config.toml
d_model = 192
d_expert = 288
activation = "relu"
router_logit_norm = 2.0
parallel_block = false
grad_clip = 0.5
batch_tokens = 65536
Below are experts of layer 2 (counted from 0) of a mixture-of-experts language model. Rows are named router (the router's row for the expert) and show model dimensions 0-191. Each number is 500 + 50 x the weight over its row's rms, rounded and kept within 0 to 999. Numbers have three digits each.
After each expert's rows: "comes before" lists some tokens at least twice as common just after its tokens as in all text. This comes from a sample of Wikipedia text that the model never trained on. Tokens count by the router's weight.

# expert 3
router:453501539584574513454514444488549404531551459467543513418469528473588425617438568554527474539514481551436521524488485570486388504498471486516583452474542460457392557548490487453482431593471439460475478518494496600497435506470464504442514464559577467473478526430499470418536503538495476413538489586595551634356479556512560484513531553558492559509431468550521535454443461442508496578387613512437566574484463446474527515553422464528491435444594469518545422461449410513538520457526440516500471508509469543492503532496483434513449544481565446420492480452494475522490493564524504553
comes before: " |", ")", " (", ";", "U", "I"

# expert 1
router:553567555481458528499492497471427624504478532485408518570553530465389557528449541432499641476446528511514501422527449529468444461525395498515396557524534535436567517477471521442584424566494517500487563444484508483552450559513411541496506588549503561547478526514454442409549498573524448485495483551470386582516515456562487485469389569533472508496575455517437466507566484445444438467512408516428505574526471458522529518535443565537555464587519530526450567462497451480547473563479463529568401487551469527487495449599570519403416496479498567515556505410454492491507469446524432476
comes before: "\n", ":", "born", "age", "1", "aged"

# expert 39
router:493587428540482541458512432473514540453481520494564506625540466630543552481522525486388455511534449514531515532440503430531499488519544414469522528489590533445315486553482545620575437472502581495595556451512535490466545423436472533465429505458571521503456522511481483413527536493453454529482514511503559475486461503417522481450562549540474530482490478478481543553445532509564531434521434573503557544519509493449566513505438509521414444554523512517330577526509459549532507475512546455443588564459418491500446489595502454495464548464391546521523557446510500585528477573529573510
comes before: " the", " to", " a", " by", " in", " that"

# expert 40
router:531449478518597562558538444480577419571548429473478526578450502481572450560451550460437444565472473523415555529476442615543442508558447439521550431500477465460530540526444408439452406504474575468437578457526498492464515584592563415487575546480405401517434503561506511526473404566452442450493537473525477474501465521469540450460543584569442548466465439502485519454471545465552495453485573604492510570528460453452492568538512529545519424518550469503553509540512428472554531508427486571500519542539478518530571407425434457530460477484539462392535595545517496553461454432535487484
comes before: "|", "-", "==", "===", "The", "In"

# expert 14
router:534435508516577562558544475523581417565545438472511520584499501506585468582449527466476438564500492517430558529486431637544442491540443460527556417549476457442539532531421434410457420534490592491420577473545507529449526596601547420491577529489384443538468511561536489548510410542446471454552552514537458488491471548459549430497557551574426569497486438502483524443489543502562504442483550606521521515529496456494499536557537534553510426515576471482560490555514451486564509492440472546525498578489493542550583443454437443557482516497510489396558591547541480572439447454533507523
comes before: "\n", " The", " He", " In", " ", " It"

# expert 32
router:485481495485592535525538469487570399531561476455518469548478520497584437561475585437451449544449467552399494525476477614556451509525443455534526431502469455418534571547444418426462436533480581509403560470530508503496497554587560407533601546501367407556488520581525500533498430551450448481546508526541438500501467524473517462493566542579436574480449431488421530427471555465550515435491542603522479539511497436471506496490503539571562392515519434463545466555475470461538522511446486523536510585554483543549557391440464461559502494487514494389547574553495476530490453417521472519
comes before: "|", "-", "==", "The", "===", "In"

# expert 25
router:538480604480493503530557492525529356570548501455513497574461522506510418537447504464527512445488422472484469581474434611598454506512500440472556509502445503443605558469423395481437493449472578546416566479530509522491525530536554527531533535503393439556475594587520462564466528497455503522544503582483407512518461480426488461442533589522399605456459456506463555481479494421558500452398563624485541498550483459517536454484525482533518358578515464498562502524498445467571536510455472458537442508532507555488517380530544491546486510459512535433555465545552467546499536466551553537
comes before: " |", " were", " 100", "==", "%", " Korea"

# expert 4
router:496527569445390544582518528495540571502479530445533496399439516464511635473531487506585458492478539573510381502453571534541554502456560471351519508543405510475549533485471535548471500498463439475632507488475477479493447414450519555505498410458610567492510411400505450442509565531459434487536437572420496442508486494452495466454494518508605407438492505517539576563436423520390560478434567483418540554471497462502558534511527440521386499450484544525445556487513491567541506509451544501529563495525606509530497506517484510547502520474582443502518519499502407581514486509526498461
comes before: " of", ",", " in", " by", " and", " on"

# expert 5
router:530500536496561543435515397494526382534550491432435452590467471452530506454496562452519394590516459534426497564434470622534495509589400464560534475526543493417512471528460480461557493528496546457462542522515551533440634574510503514475588438492444443532474515560507435464530380536476438510508535435474486469508439588508519480475587541594440467485459455519436479496489560465529430540515543489467502555504492478387530492537549531593563420489494451476571491507489492533519546465472474489559424568547484552536554537416408445463462422446445541458552493575569581558466470466565443503
comes before: "0", "1", "2", "3", "4", "6"

# expert 8
router:561456483504583564554507470503569424560564453459506510558489511504595455574458527446483437577463454535432527521467436631550450483538445454536551417544482453424520536541394426427440425509490574493435601476555506536452483574589551383527578533488378434527445502542520482534515414549464451454537538505534464500493486529446553434506551541580431564502471441519474514457500568502570496412477547600510491510504466457481507525550528516562522422510568460488553516540490440452551513510438453544503493563509510532592599432446464437531487491461530502387537583538516470539477430458521497527
comes before: " |", "\n", " The", " It", "|", " In"

# expert 37
router:544462445503508489486575512487545440539520437519457493505540531413581430488563455497529574480499488502521536588461499428514486445526556490592499507507492532460361472403450463378607486444491568492449422484567530451428431494404617556522571565492474485503441500507558541384562583477495491484533434447493445455551446504466558473498568536465449456522507502523488588492501467423476380386508513509653489490499503513495506498508551599445494477581578499462406508519485453481563505520504438512515587488488463512505485479577478519490556556449588549520444506545466413496421491565550476492
comes before: " of", " to", " in", " and", " is", " from"

# expert 16
router:544457494499576545564528460479568410558558424471507504586497517511576447562443529453447424548475483523440549549477434641551433480544440460547522424524476450446531527545395434427453410524509564470428587462552495508480509564604544401522560547488383425526443498562526485529511410570433454484535536493523469489467480536460534470491552569566439545475465440518475510438474538518569509417446546606516496540544498444478487546517524537545484413496573454496568504539502421476545526494454476554517505579522506524532593429437434442540488515464511456393534584545534471530465432459524465533
comes before: "\n", " ", " \"", ")", "–", "="

# expert 19
router:506436491497565565539533456494587410577550462466498499584507504519561443578444521442455433547496466515444549547470443651551456480516442464520539424544486440441534524531433422428443411504522566470418597472548489492440493568598553391466572530481375442495452516542513482537517414556456455468529526510523453484490456549440545446513543570564437567486477442510469508422496552480560501404452548604522505535517465443489495527552522523545525419489575463505568493559502430461542534497438476539525499580486485505532590437436457436551484525487525477399530597539524478549483427446524475515
comes before: "\n", " ", " is", " 0", " States", " –"

# expert 21
router:521481528585451509533565507491574548592564454513615546495455520494429560590457543527471452491455488538489514456454496612628523472459576599459529429445527412394545520568473472414491427448496431536463480537543539504482540538411598420494550487499482446520501547577483459410582552522436438548491510501528602521517493559453556428453527515631473550466516528477463524550450491480446456459431616570522525505549496467457527521513483473564514493396511449456469493507508429444548479426489472565480469453498470526503502464484407464569432552475482486477491617602558533553488476499500484497
comes before: "'s", ".", ",", " in", " and", " of"

# expert 10
router:502529487445537561479468478515543559525507522482460489602482556463494434518625524478396589548500499457436522481483458528511461443476517454501517477518527429442587562554517449454510524525459597492476580454536589513428492572630577461540546526446402425462503490567479472539510430555482437492509544449624441545549502549438516472497518536478467602495417511525407530440420528473518535422443599572484569536535478450485428508524451498538524483547498469545568509499489393469467572592477489410457510579540446534516540471443468482428415542487425447440503566502539472523444389448524483538
comes before: "\n", "See", "History", " See", "Early", "Career"

# expert 27
router:491378559535466505393509445525520506494548455499494570465571530472525511520484521476439453453464453471590490559513501525565562455474462568521577581447454599422498556527471445412551447541515397485483579542554477517421453567408632514532469608433493538565446570511544590423516491551412537486481541531646536401507436467459528450486551525558439459495435504547443563465473423543573451535539484508506551488483544458446455512573497566462470525576551594488520426534527524481563534500436538486507449487514436501497474534447539502556509518442489514439463422562436501497468466479533451567
comes before: ":", "+", " of", " School", " in", " District"

# expert 23
router:499448454506583557528534435502605400590567473473499523575478501515591452571450540452463430579470459502409537545475453630553446494488440455524538417545473437446509521532440401435467429523478567488418591458554508497442500572582565405518575536463364419509432514550518494534514408555467456493524536505522448503503454557467548449483537537582462539462483448504471524438476525458574520432446541593504492539501457419492492508578537512531494426480556457480571490522512436448548513498445485537529504577474495547548579439444449431532490519481540479411535580534509470532493435423517510517
comes before: " |", ",", ".", ")", "%", "–"

# expert 47
router:541610545448582517542518488529406532548523536568451544391492515583395407463538509496468585525533480498523526471493459442472471473513521488469549566519562524591569495513518448534539565418478436459440548477533536571520485494348487419467501442517563485508491467558515420549538588494654501489536504441419611476507549478525509496457503536451478516509433562462527479631428446547457500446525390487560540545536486561428520505525462460531510596497469454512485520548456456467552542552463437455536500500506515541517512450577485482398595431456458453485524445427560513483482487452508460596
comes before: " the", " a", " his", " birth", " Representatives", " their"

# expert 22
router:528454494524578589549530465507587419555557438454501522579491488522589448555465528448460446576488492513429536516460416632551424480523416464541536425516472466442517523524395426423440418522497593481418572484540501499456518573585566400531561536486373428530457495566516486529514420552467477479516536504528449520476448535447545432507534532563421564467477442509440493429508526490561495421467533600519519524520511444482502542517541517551503423503570454487547499541484445469541523523459459548510490565485507576567576424426425436547492494489523492384548572545510474541457438442543506535
comes before: " |", "–", "th", "′", "″", " member"

# expert 36
router:547575521565538521466527525591503534453486573551504509512531558495386427420613435477441471469500470553511476538487484407491531464555515482533553520518533582438577516490561482586542538445460482471425464452513531504538516447540472565448413561486500527463483570549557484598456512387606454538524516502467455440541496440577494469466499554375483526444519517480534440447468580539552480451471538409474442526490464486515477450520416533446559560607374502524462526535460538478564554592489517416522490529495459569512509480400476500516532478497505617496408438364551465516475481464473492555
comes before: " the", " a", " his", " this", " office", " addition"